Weights of a small mixture-of-experts language model, trained from scratch on English Wikipedia: 3 picks a token.
Below are experts of layer 12 (counted from 0) of a mixture-of-experts language model. Rows are named up (a neuron's input weights, with its number) and show model dimensions 0-159. Each number is 500 + 25 x the weight over its row's rms, rounded and kept within 0 to 999. Numbers have three digits each.
Before each expert's rows: "mostly gets" lists some tokens that are sent to it at least half of the time. This comes from a sample of Wikipedia text that the model never trained on.

# expert 11
mostly gets: " September", " February", " December", " October", " November", " January"
up3:495464526517444476529480493478482527510509521454558509516518512539533457514501486511511538503503511540526468452516488479486509481484544518524495522501470503543514455475488473484488477496476474520506464497528517537462462495515485478520534492522486492443522511510479512521452487555527501476488530498504489500514490525513516482507515464515523495492482450504451449479503472483481527509553524500450497524479540465491527507492522546514499551485511487520488512511520523469496511488470499
up4:479508500477495493490509478501495517482506554588496483483510470512519493541453483473527488502498535467517516471497473482485482492520484474504545508510509542485466496443541485485511532482494502520500480516452512494570474496501495520529493501500472533507496545493479528523518436473474502478514540481496480493499508519471499477452495509514494492499508514529524449517534518518511523540512499484468476507475531467490544482515556541497518481463477511514499527467459481495474537486519498
up5:487460542556485452475477478519504491497476484489497457506532518490497461457500490445498552491491511498489492460464524515456463504521472493496454515498485505541516548520521469515522494509495527473487480520509477512513492501479530480505516505526483527483539486499499485521475529513533485530513486500573504517485464482533513501521521525474506482500489490521520492466524522456523485457504445507514539470500486508536507528538490546448509515490482521516499501552534514518482455490482478
up6:486499539507505485476474519475523528510490482508493518501477517511507490487471510528511512494522554507493512508500522506496517532501521482510460485529520481504480545493483457486497497498492516532456559486478466500496568504494476449553459479496497474517517491497510512516512456478516519491494487461520500491484552484502482480543482528506503468512491490528490512528490510442441501459536481535495467485450518508492462478495498525519506489498492545506564515469521534522426464526512520
up7:494489495503533494485490541518500456511494530470484473493487508482481480535521503510487524521499500462520475469443530488516528478521543494536506521479476498457517466475512506500540501494463532524528510529534555480482531527432511524526540457503475469506518529474500489489463478497507497483517500480509476473511475522524500492518509498490548513510536453531498485499469499486507475538451523482483476490508482536523565481522527492452499483490508518523506498537492522449448474489534517
up8:506488482433501458481504493497470497532482509538566486508542541504518536493538496476479486514518515502523473502484473499506483474584523477513519497478519469497482495485498533501531525487488470500510472508494448508504486534523524565522530470502528471508470486521499502495466505481491517508480476526512480489453518496476497516535513481472499483530518531530523509517498512506511530493496527494522485475481463487570508489540502507467518475539455465475509495470507533487465459511489450

# expert 23
mostly gets: " an", " not", " a", " without", " became", " become"
up3:480423470461472511510547503487542495515499516498509495514488450516517500508499460509468494502453469541491439511491509489495481506497490491479505494503499470495490525521517545498483537511533510488524450481489512475499477476521491524456525515513517507477483543513504533539509498485545501479516503528535515513439479492477505524500476501522488536529526451488510455486503542490483530480497487507489505543457504521517538528517492513459461487505557536515494516468475490498455463534527487
up4:549517497496514505509453468483475500554496533480497534494502524519473537537507475450497519533497521498479500469493548484495511528514471469517515517456494476499497497538519522488508533486499453505481502460505508482488487482506498501541459480535530493472473507487551496454487515493499537451477532462455527455508442532484523450517476486498487504502525560511498507470493498502511550487511489485545477515518512486473531519480483499524518500475466499528528535509543495484483526519482466
up5:493468500501469534509516515508461493453480478499542579532500495472450490505518511492483506492519517475495493536503514482481539502457495522528478488519521512506514512509450456554513507506491517487492513551510503485460514487512500510498484481486502503518508523496539480522473574483534495456473451513524502508487488507531496489483478519468462499516489497446527529459450513516505503536465515525500498490466506522469500514462469526504578492488516491532503545527492478486507498478484481
up6:532542494498499475509532494500489454509517488500537468484507481461534532462485500534572505520491521498492475489504460484484549478514467501500452523507556510525531550490524467519498480461492544485449500505461511487460532502516511431491486540478481506498497484523508518482492515536508523493472511510490481471494530491522472485490508483520506513471492488505533512492510471495506517490541523494472511550468484536490517525491508532471503496537484525534477437470495494508502440537494501
up7:473465466499508476484553498478520465504514501460485482446494526515485529484441489474515455495539501477502499481486494527496559508485502537540503520537486516507542549539549474453515483497471485479504509464543488524531499494506449483495464538536505507572484449487527494486515560470504506491530516521479504487482542486509467478526483490516491503522472462535514502493525490498509512505468485468494517482514505480471493497514475485500533466495485521517494529519509500529510515515473471
up8:498504463504493527511556516539441486484539528478510488512523512513542447515529493499499496517493514467437500503497516482534516537496524505545491515514471477490468499491527478489507539504482453554533469541468511505481491498512509477473477543516488518502517481523462458494462487510484524430496508551516485509433537511508513538479481511513479521477479470515491495484493494530503494517471484480441504512509501489515479503502509494511518500505489504527464494450548482527473485516539512

# expert 42
mostly gets: " Har", " Kar", " Tok", " Ari", " Kh", " Jer"
up0:462473475498549493496490516492472517482512490480503442508525507507506474511519516492482503576491464518469509529508546523451543515501473532487480490514556518502515483514525516499475477474523488484489500499488488490533438466570520489527491487448498514497503473541555527488485469497471495514500492524507498505507532498495522449488478513463482492527442501533523490570508510489501496486501516500502518464474484523530493525501488485503530458507512522515512500559501490474494516451504489
up1:498494475509470495500524523516469552448483504486500462522500499485492525500535502446511507511477477526488519495450493502469492510475506488500527534531500516524495472468567464494481523487491498485485496488525503487504522477499467499479464467534510495484536501466549452500538488546491482488486487497569475492539512487517514506472532514443493495500532489546526461491531517526499473463506490538512500458517489506487531521558504522492481468493503438500534509511483526499538523463505471
up2:485525479504469475480532452451498501450466474517539502514491494459459515463454485521523469517506490503538460469539488489499510466493486509519499501470473514498468481499489504499532508510518536471510435524473481506519487495520488489517513526521514515512483499519504514503575486532508522476495504512486550479505494485466527493488511519479537485505482501526480550516478498495477516455490522539515545456489509501539520511541464536501515462532525545483502504521509543459497483516554492
up3:469477529528460517449465500526496521482522466500492526504544502472500541484512486473500436481480513507474518506487487498500505466495473504498520486503507483486519526476450537475487483497505494509527526531496507479523466492521476482512509484489526494531515492503532512485553484518489467500496552504571479508469508501486491511502482503477507523512513537505524483510478504476526500483518503506510460503505508511493518527530463486506470493464472492561476572515451567495571508482452460
up4:556470510470527493533507479517447498478458482502494503479534485512490506506519516505500500491515488533468482489462477521491477480484494534511503527501467495527457524459490536505526491531525495491475491505517463520499496477508489527502473543467509469506523486495539488515545472445481528540544510481526490508461511520490509451500518488543508452496487519504461518500467468520497546486418492507480480467499542497508475543471522529522523503524474560475497503513537475506526495496531496
up5:532511496488484513502486508507514528505495542515494512465530491495521491491529537470487527497455503505487488471512450587525513562454522538502479528527522533468535506476495463535482507475501507479500461492502513512488529462529480494523493465474542535473511486497510504508496486498495482519447531517470491518487538457505436511497511492522473506510521543497466510505495497498505543504500499537438476520478518481511540549452456473519521470486493513487513476513469495504506511490504468

# expert 28
mostly gets: " int", " dep", " ent", " pat", " ide", " trad"
up0:502488495507490507531510532514488479492510541476548465497513512483481496459531492508487547500528524505541497485465499494504505457528507473485519526510515533498510514490460487518487540454512468502496465483506460519544479514549475523513488531480517478511461494495462492533503489509507525503491485498486505448531507463496487480538420500553509478481537531536557516483519524501506459518525526516484486504540470499465468483493455477508536458522510494482501524467520530451498489474469492
up1:507500529525497503496502464506467482528524478502488477500532482481524562479521492462506481492492563505505476433515535532501492500515497476455460481494497514444490503523480492543484516511519497459499479551481508509572507523476492518507500495528506474446499516509467479483461470509513482503520496463526499516525487516514510445486525485489482496473481484538521462539539517522475493531498514494485494477483479494466555531504508530563552512494483509493496509493514501522508505447529518
up2:510545520520458509544527492514469492484472500498498528478490470500492502513524504494480482550500499500516496440462504481472537496489508494508516493533533498500533547473500471500498486478497486521506438503519513526475524497522506532497511522510544513507495490452499464476509510490526504466525493546485500523503501476506521480454463531483499504490465506532502509514508488522538540496517501503486486459474516544450494463478501442488471518529527492554433511512530462432517534490521462
up3:503501522477492476530520512496510487509483510436516492495529489528455544515556481493508509545520484541499531493487461476445506505507517500479489488499483448502530494483497460485512501515542515519439492473504526477534527509522495493490487474471512519510503534518513474486525490482526462477518471522492504488514465542484504518518481512511484484527443563522504466459489502501532509506495512462523510518492462477449525546501541446531502454537517485537488502537482503455493503486505498
up4:543476488511543457504485473452505507527515495502585502479463491519529540488519490495505496507495470481479491499499492474525481527489510511544492458489515526458449474499478504502494504506460545499537499449443515521575499528492483512482466490470470489525516498489475488497491524489513508519535497534484522527452449557500537490454510488476493511469475512501499511538511514511528492493535519497501513494501498487489548510529502528488530515467532503519491503474479486498495460462497474
up5:508494494474502513473468480513524510522498482477487512506535500493483480446477490508497479525460476586487492469464516469532472551531486479525512522488492513481517511528509487484501522507517503510477499473502519512502537471500530491473495508472533484538526463479470489484493489526478482470548463564498497494429520535560478539467526543492469500541498506510455520516480530526499511498494550528480532484494461486502545490521516495488470471527501470535514506492515497502519472516484496

# expert 12
mostly gets: " Henry", " James", " Robert", " Charles", " Steve", " Mike"
up0:491488486495484483515532485559484481501509539475521467455514548514505526450473528525468534543543469500477523499482502549484546467494500520497471487515498511496504526472485510494497483521540507487506507502556520497508491494466490492505491515491482466487511531504523484542529494468487475497512495493495501505441497504506517521507464502515483543536530483516486495501430520493472455489500474470532508507512508519448534465484554511493534497454476449540478532527490509543522464496501484
up1:539503529509483532467471533516518503455495485486555483469447503476475511462535504536503466483515497526535509506490536527478501477503527499487548499518514516513494456457470545529546500525519517500439468534498477536533486482529496529491507504488520524509478496484528455487516455471501503486481497530437458495494474472514485480505467466467476545515493495517510519535514487484481444485509506515506545521485466491530498492501505493481511482491497477529448479504477482521520489494533516
up2:500516537515492508511491460495512444505494525520513503447497481537497535518492518483510451499520515491489472518520517481474488511477500521495487536480485478509495445547433501525493479457478527498565523511498515507490525478465523449534535508528519516458486523532541471527474546451562501472473479495494483541484518509447493504494537503507472482529544489482504508503492520509521485534464514484526496499499481537490492487481506473507504528516500459488455491504531475498524505471465497
up3:527472507519492541485525481451490497488486497518524477541458518505548498487504496515492474467516524488500520502514474483489450462488504538505498514525520484459480523453559561531520555522488490493527523503503499508470518476490507519529505492514477509536512498530540479496520498532512538485508493505499489463521518492494477494498452543523496513496469479535521469491478487531468482483489508504441438513512473447490507525514502499507469536457493494512478492503534508470544490490440451
up4:527503566456461503440518514552522521498473518520472519483494491509481518497538529513454459501510482500489485500466516533518504482545463514525476457497518529503499522479473479503491458513484516481515482509506475485485508502506522495436467511529473533580522508517504504486534485481509467514551492481504542551523483480493546525471487507483481510499503469485519480516475502493467493451494503540494498533482502470507519462531513475458518498532493517480472526478488535515521481483499519
up5:556555466553537500507526513507517515469519489477496449463503511506508498502506488494477529480471533539453528527486502504494483487520545525497434482461510482480512530492559537467480488504451499480482560501497465511501494498490456442492481463511524496525480512469477479512521478518507529527490517501544510530519548498531526539479485502531460518522488534473477492526499513481513490510489510499470525493470453507453506520512497507497491510489506525522522525469480472514485490495468498

# expert 43
mostly gets: " As", " Hong", " Tok", " Que", " Ash", " Zh"
up0:559497509468529513504520482465510492506473553517505498480495466445535555519501491493502434488501502489484450475513485462492464523502514513495498523520537488519518504493524499478501495505477491497489455465485537465535485494515525536530486508519502516449497515508484442501490475506507517539511489502526490556502494497532516499537481487481561543479469482523508474469526530492515482494483474526494516500503544515533466496512488515538516480482445458485476539518505501553486486462503512
up1:522486475528498538497513490501501495527543506535473452481501508498509489494487458543492539517501514500417511499502509484526495518472463488466502524508497534529518517482509551519508515543495515516553524543512494503519543515474510504498489426498520512459513511441508480526511482496519527526512492516518429503503521533462497499511483464510553484498480498529497493491478472512512517509519516515476466503444492479513483539474488481491474479485498460495489482474486510508470435529471504
up2:518495497519483506457477501462517546500457519530493523504493532532479505501489479485507470516503526479470538501474551516478462487483522514489485462497542476455509505514497476507473458500496525482472483511497467515536489528493496549535519482470554458513494479488427488490494477526483490521469555496493509490479527551491553502524476470485493502538484553498511543527458488449451500538471547513480525464510509516497496503481520504506489526472493495501504544512485516502503515520503488
up3:463506486478508541515474483482534464544496493534473515560521502473488493488536466529459532490485488488537510484477521489501532484488460460522484513493535512532474483491552507461487461478505498477513525534568449478461540461489453521511510458497516489525515500515499459496485504496511486508499466556469497465479499504523510487502491491526517500528497520462501455517473499521482514526495514514506518525535524495461497497536498534473535533498510487491448505465531515477522504539507513
up4:501479519501470499508472550542507465510501448488477514498505502493493497474485476493511523510518467506477517507511465500508516463511464504476502503536512483515495465522501496517477505477460505470509460489498481524526489482485477476548499486514471441479555529519496501497482513509547442514508509522510478506462537492464500530486509477553511480520551478527511523534555510525509497471514539532509514538492493530456513481520463460549468522524426501515513481494495502544506483470465506
up5:478471506519498472494477506480486518508514538521506486495517503511525530499499457521479563568549534447519513447480511446514496440508495480487547442502555511490494513520497504463520495491500513468485466485466491510494488497496495530535479527534496519506526497468454507488525524475499498536547497453493495469458512511499501512503544490460537513456498464519538504498519501491468485488554505490498485511464484512494490519483473486527477511531463514510513492513523538531490484482522506

# expert 49
mostly gets: " St", " San", " Roman", " Pan", " Don", "-st"
up0:487503471508530450521505483453486526546463516517520469472445482441451531541529512481511471494486498499533502506532469507515482497485431509480446524500506507448531501496485510532494519494489547509517448464461540517500492523533466532475497482522493503474527480499539511517527490528467514518489499505509492512508530506508550507467522499478498526511453481544503502503488500520492499468500519514441501494492548523469549502528487502511488495474486538519499504518484508488543504504480495
up1:514500554522471463500517465538478480473485451475513517523530527493486442519516512514506497545518500479524522517476515491485484506541497492554495497499453524502502524514479484541456483478497513500531492472514457517529499510480454469507483548463471469518511534550510473495493486460522513469497490499495525475445503495537525512479483456483549453470491497520541514544477541474504502481486500509479464484489487515536529497515509489533506446483489524483501517527492491530491536483520501
up2:525488522476478493532518497456525482489449524531516505468523494448504497453520443521524501496443498486542489488526504488507528523484511470544502509489514508461503557482503511469533478536515481498491529485521473469494548510475521517496455528465470476490543495505517579505519503496543523495497484489480492462483517474509566494531507504477520478462502481530503495515493507493504457519521500475473528537505469505520497504520556473459479501507477481480499523545494476503476494502505497
up3:490506549561504494521466493487552518499524533505479466509527536514523502460515519480524538508457508460485478524530483481518499499502521504515507457424525517508492493478541514477483501491461486474573477530522491465495516496551455498472466500498513487518503519511532487452490530504516479511499481529491504497527520489457478578483511504500494487520496485527504466486498502484492511491486515470515532488498515467511499498529523510503474534514430491534503489490466475496500496479454470
up4:502464534518509507467510518512462499486482488480482499518525455515465503495441497505525491507473510500479476478468466525475515465518504489542530478509529523484497513510501476507544496497520525475511467492504443529504539510487508483519507513515550474501516463472490505489521500441493484504528464488485527440514548471499506525544520476493488502528494497480553533522494506521523544498473492509472523452529494473486469554454527510470479518527496498528511486512446504526541485470480549
up5:499528473538503522539517483499490503512490493466463502479523474515472502444482488501499479480478499506518477458476428516484490495550501498542478481534539505482487499544525518548516509460436499478506477519503446501504457524511503473478513532492503471508496504488503516473517493485490484514507499518483497489482495552518530519507529543504513486524483480505493520545504499467495483525476571523506558560465471485506537519512499497474483536514506511535490490526517476490453470522471468

# expert 3
mostly gets: " The", "The", " their", " the", " these", " new"
up0:514522494482446482525494482485475521527533505504500514545531513509531460473532513534533520522463491414515493477461508500515510514497485519521491470510523465462505510519491521533477559527502474496551477489516506511520485502537485474528511532488502517494491484428526512471494504486464538522488477480469465502496479520484500467490504467542511481507492505493479494495503539502480524540527501492493495569488489465514530517520468496501460534540495482535478498489487533495525511465452494
up1:510484453538517449470498476516521498486552489453484499495514461462471483490455507522499487532461511517515480556471507483501546538478504495491524495495516531506493515506498519471481491478466548490517523507483500468494515476459481550498481525523524548522495471494508490521519487499529502495505477517564530543489455516508507502518535507477448472516460505498530460522488512498471508519490481536484496529501459481512510517551459487511518479479503485499495540466534478497551467471525502
up2:516475513515484500549516464522500468499509496485490464518500504513466498491500515487544468530487544540511424525524474507504494451442485450498537535500472453485458509502510519518478493469493536491554497473483486455519533511518540508527501488506513492530496522536494509462537446501500512517479522505514458506490534521523447471504516517489498504502468522492507533554490533536491523504493495468530526475502484496450507458542498525494517489511490459490494467486527492521506495475495492
up3:493551512482478490507477488484496478527484506446507461507525495503461509505520491530460483523570504490512504483497481513511479531528562498548506503513511520535503474482499507470510462518470493489526478479520526529459496479488494475478515506465505516526451519490514544506501469511506525510466496440501497487499524506496520513540485520464478461465489489557542530483528492479549477473527535478496467488457484489467524506517456466492499474498494528518491544510478448513481518542510523
up4:513511533521502488498502477477497469485536508489553482454508434486467463515495457485487530529492511517492512509491548499484502536505477453509512456527506500512478541508515504474556512509508500447549503482522540512483503458481489482514452536492540501478537495489505550527506469506510495471458547484493465503479498513509506473517495501492508551546475524502521534541513493453497490482466451502491533481510502491498511526447493481492496492478493514481519528498467511512482531465511548
up5:492525494478464501495499485493526470492532500504538484493479595466519497463493478514436502543509541474484488485520505515497477458520495508469492515532525517494486502486501510512465527444556491493519526518531490549484509458492494532542501514477501485503494510497460437489502519477537475475452477493477508533514559512518523512514493469499539513494475475516485535534502562485499550493480527512476478487469493452479479522500480474503503484488515496504501466513511512505491502517508527

# expert 13
mostly gets: " :", "):", ".:", ":", "',", "ric"
up0:528531517528443504557533453503453504509485516474510492509526479491485480459486501462493497539478488494454498543495494504460489488490447469487508516488535524490489527484544484494498495507480557501500521501512489518498499512533470485488529494485492504543487475560519474498510483504478512473481481549513522554491512502498498519496506477540535516499461483486533491503523500445479470494503497472478498503488537490522518584504477488474491487433523494532500505533498504528455497520467506
up1:476503544480495530514465467493501467492486500479516524497496497530496473524481515504494523566501477498533539478478521542484500490483564529485504463524468490493507537475519457472460509505449518508537460453496496497496476515455518508544519491466475509501445495485492513568521537522478479477526514471509507536494530475500480500491500495486469514459493478498492511500506520479481503474497503519557514501522472497558495517486489481541485532526513514492492438479562493485504510521509506
up2:501491513524519514514460520540540440497513476515542526482462514518468523457497457517475473531483505494503466492485532511530546496504513454487500517506478462497523512502541450510523484523501556513469485472516504499500505484477465532487516568485490448537533503476506519523481465523497553504469493516509542489503522486480520506508473517487500522543459443510487496463525501478490474489481525504520491535517502471511493513547493541496489509525473463477506494494501467462510464471486500
up3:490514511515500549524498484547489533517448543510519511533532455483516519514459504477484506518480493484468499519515537539514519514477518497496522460470548507486493479496488502502492513478532453486467483522499522565531467489493520561507473493487484473491502483489494481504514504480536473476517445469534540477510480482501519565491450489475499507527444462486504513449491518533494503441463498487500489512509508501477535484556533524509496477521487467502486514488528499512481489486490490
up4:529504466496456526507532491531525476473530509485496490511538458518508518509544492495485521542521496519471495491490415480497497513490484477540512501495515516464481539477506488473517473503529517487501499527498514481473512494532516532471487477485519536522514514498500492513451533473536503473519552536516484519455509527447499523480468486465486491537515441477529491501487468507515505505504441526526511498493494550460552459498478505517479524508523537466462504483496481520495484480474537
up5:509507496509473508556517532447512478514506515507497528494490479495516508511539489468516528451484467491517509516515457485502483490468515503538473544489546445490524491470507462497512477483529481504510470532531505526486479483461490500484513512480487497474465503527524487516509470504481484539507529491461479492497535557492514505502500492458475510553500491539524509496530499496540554523413508472547459486488434491477503478536489498480537498481477466491505499510491534484503522524508488

# expert 15
mostly gets: " b", " La", " Ab", " De", "-B", " la"
up0:469476536525505522502498537498518501484473524507520486504510487496530542530505475506488537519480536493490521511472475499550469483505476515494460511495490471468519498468515495478452501502521505493528474453521486487461511487480473540503452492470509482454509467552508494507514511491530481480479522511530496482484548495464461459524522516546466499519489499540480465542499509463483509494476523475510488496516500535500559497486561526523491485474461478546486485546503507554529478509473540
up1:542543527482487496472536470483562477485492488466502527463492561488508506488472501488515459512509455517505497492534500504489478478514504503527456524528515525478513533494550488493523504481507440475532510509452502495466524500499474545473501528462491477508475514516466446591511498494506540472479516507511518502525483511474515503534482481482471547498499502495522497491487551512506494475454493485458483526465487481547502532511496507497494529525515511523499467498509455511500515476512500
up2:485461556530479476572523502488518491530520489488505489518531458497531495434481517488492501532513488504511504523430508515515502497462515509494472508510497490498537534487498488485501439529479515512523518544509463537462518483490485478473510530513462495484492490531487436484495533490532457518491487493502500476508505519451467510498506526523528530485492509527486517528498513505470484509493561460482550481500499498484499512504540525510515439490480475524499538491489525448495487470515520
up3:492464439520506498507479521494496510474522475497536553487503529452512491460539500493471507471484486519489510492505500485482523519514494524462519526469530550476497474506499455506517547517494513535551490503518533508505539519466473507495508521525462456511509487517489508552506488507483509466492467476544507500500502523516504512485497480479488477496488456534507517480511546520456464487441509448484523473512488457502484497517516505561519478496450521544483564514529510498506517480484486
up4:513468501493503523527458490501522505493503481438555492494515493473502493485527490514488499497521512531493474512507526508470454477522455496582552499518478510502482506519485500474512499522514520516474450463454468511494510497525524507499477472500504533509504474470452487493510509543522483538473483546460481496476507542520528509524542516466503519489455446515491486531473484511450529542506549453512508489521513493512553531505469490487487493458517510521540476492508506504486510507481503
up5:546495493526508481499466468451514495491510528519554461497473510490502469504471537537498485513527500530538531460493507499521520497439477517533476558503471491531499493478496513488496506505469465497524488547517485474475491530422454473478496504517517479512493513513532491498494517520496521510501494519477516533499532516502465538482522520457514558492471463471486519483522488519486450521521525473519479489485460520488500490471508497508463492506495482521444509504468513503516460501556535

# expert 21
mostly gets: " ", " £", " $", " −"
up3:485490536478500520473470523513511505513479516528540468498504512496457512505507494465463471473473537532498451485479513478473486510486541501544495519483506475466502467528472553502521473508509456477531470546499459501517497525495517542477485499533434535539518528500474503474465519500486438506512458490493493481488509489573530510509470536524537493499541532502561487511513472496512499508495505515476518471466487469517509511475494501520510520525483458505519497467532469510521490518504504
up4:524513499526521496491462467491501528548512448481471513467533489487487508521488505472508517507524501516492495540502526534508520512480443527456540487503537494510491505481503488522505496509497499539465536484516510502484534549504511488487487554496495488498511501506503464490496466491510504503490482536477556502478478551539473517476477440495488523452509462498486498515501523475487557500511450541483552539519477514510491531475456491486534469450484527483457486498519499532491498443510477
up5:541498518526473513498483462526502502512491478455501549529440527485518502517513527454494480487489490510481500523500496465513485500474445494509534448494499490470526539492485495510462491503506504528486437538505505502516510520493488509495479532469508501453505509499496511517522464504491542500556505476539546495532477515463490549516469464526491510494512503510477502514457558546489495508504529518496468509520440518489507480444472486503528465490445511503501494513539510521519513468525469
up6:495537521514518501508481534510495513459528551484528472502489457523508529462500504498486476515533489504481486537542464468424483526502454462515480501467549466443483512507528535498524483504482466518542513489477507510548488495540485523490499488509470486525496455518528520510496495493468555514501458521470503507447485504516477454489503509532502502504501502505554503533486524511538511495530499469507474485526495515504483511523503494537465490494497501494450461529524483539478472483527517
up7:523502500517507501477513546516532457450533468481515505479464519505484474541498480514537500475535509478496479433503516491476513505484520489501489502528500508518511468520478495506487461519539551533469485528476412510504477495513530507528486496508469510519502495540478505511545500518507482486553502498476504506477584470425510546503482532507504488497486455516469533487496501476493507544499480493474493483508501510520498519494495518492469465513526484496534545509502480480505485512475461
up8:532503519492525555456474502504489522509528537434535500496509443455478535487527520485488487497530465496488524467501513477493494491468484537483501482502516523501504476479532492536520522518481464473501514500468491508506474508511447499462461535505527483502543501514510475473503494480457504491494456500555487443540470513532485540526469531497549494470463497525482434474503534495515524518508479538521521547487513506536492454509517479502490474516517520512484499502489499530485509512491513

# expert 34
mostly gets: "ville", "ford", " Angeles", "ington", " California", "berg"
up0:481518437491422482503520494510564446529504507518471478463484451498509524518498521478537471486476453550449480452486490513487526479489444512533498528516499507496475457466521488448527522522530521530464521484511472498528477498471475516511520489505517528542551487488490488503518518482497500532498508513512488510464474515499494475536523526508525526532506501477481496501498541514484479489516523519476464566470503514490500493485489509490516488535499504519492505539488492491481486535508511
up1:513529435491500535497486514511459484474460519494543520451508525506492537527490465530505480507479458525513526486543469492540495545489479532501495555492514530508510508494521505494536466513488474470540532505512548510519487501471498494503506473489516535523481490508477526525545482489506539499509487472519464457507489546458539473491481473454468458548501460494480490462513501469540486505473477488513507522460518477479473479506519493495471499516526515498478540473514526491485524510465519
up2:498498476493527551494556475504501502526514510445503526498526463492477509484471505495501526486481508507473480500517440492499479514511495495524478475475453521468506509476506458509474482490502521516517486500552488464540503513498493476554459520502448497524520497506498526530460542554501522512506535513479455509489473519483497451498487490454502482516514528505541509491473446514496512539489491534492450535479524516447531491511495458531537482501527525484540520508510548503479487466492496
up3:545495530485489531495528498485510554501501474491503453473557476542535507482456507509523511506459479504456537492506450526506501451533483524522508496501458523505477501460534518478492485510508494496496472486453513527510528476535482502519502456503503537496519464475504554558476466519504490496488499488484498508524460502512478536524502462505532523474487498479469516546476521484475496506509517474545527521472506475513525453487500468506511501525476524438539519502470527481515468500508482
up4:452442518494505481480516473453504480537541512495512541519513492526485503473502519487491477492472443507530554490503497493480516483468512507493532478486501566557497522456481461474499520516509538486499504510499524497576480517550550513475481494468508489508514514495480510505504541517485510500503441476500504504489526513500479486504524500552526511497545484506517467533482535472494484501476552516474482502476537486514517463503496476523445461520474521505465487483507507529503496494496478
up5:480490499479524507509475514516495518546487497461438466470489509481498542496498495502485495510476495521528530490511481473487469508533480481495516536525526504494505522499502536503535518452484544530474479519495495504493480528482532518531483469518499485510506488498504503503475481496496517488476521467495524448485512492499445565486487453499478465499497519543494491563552502481487517502521515476511502489526508551425514512533495501491495491534466473506508579491471509495494471526478570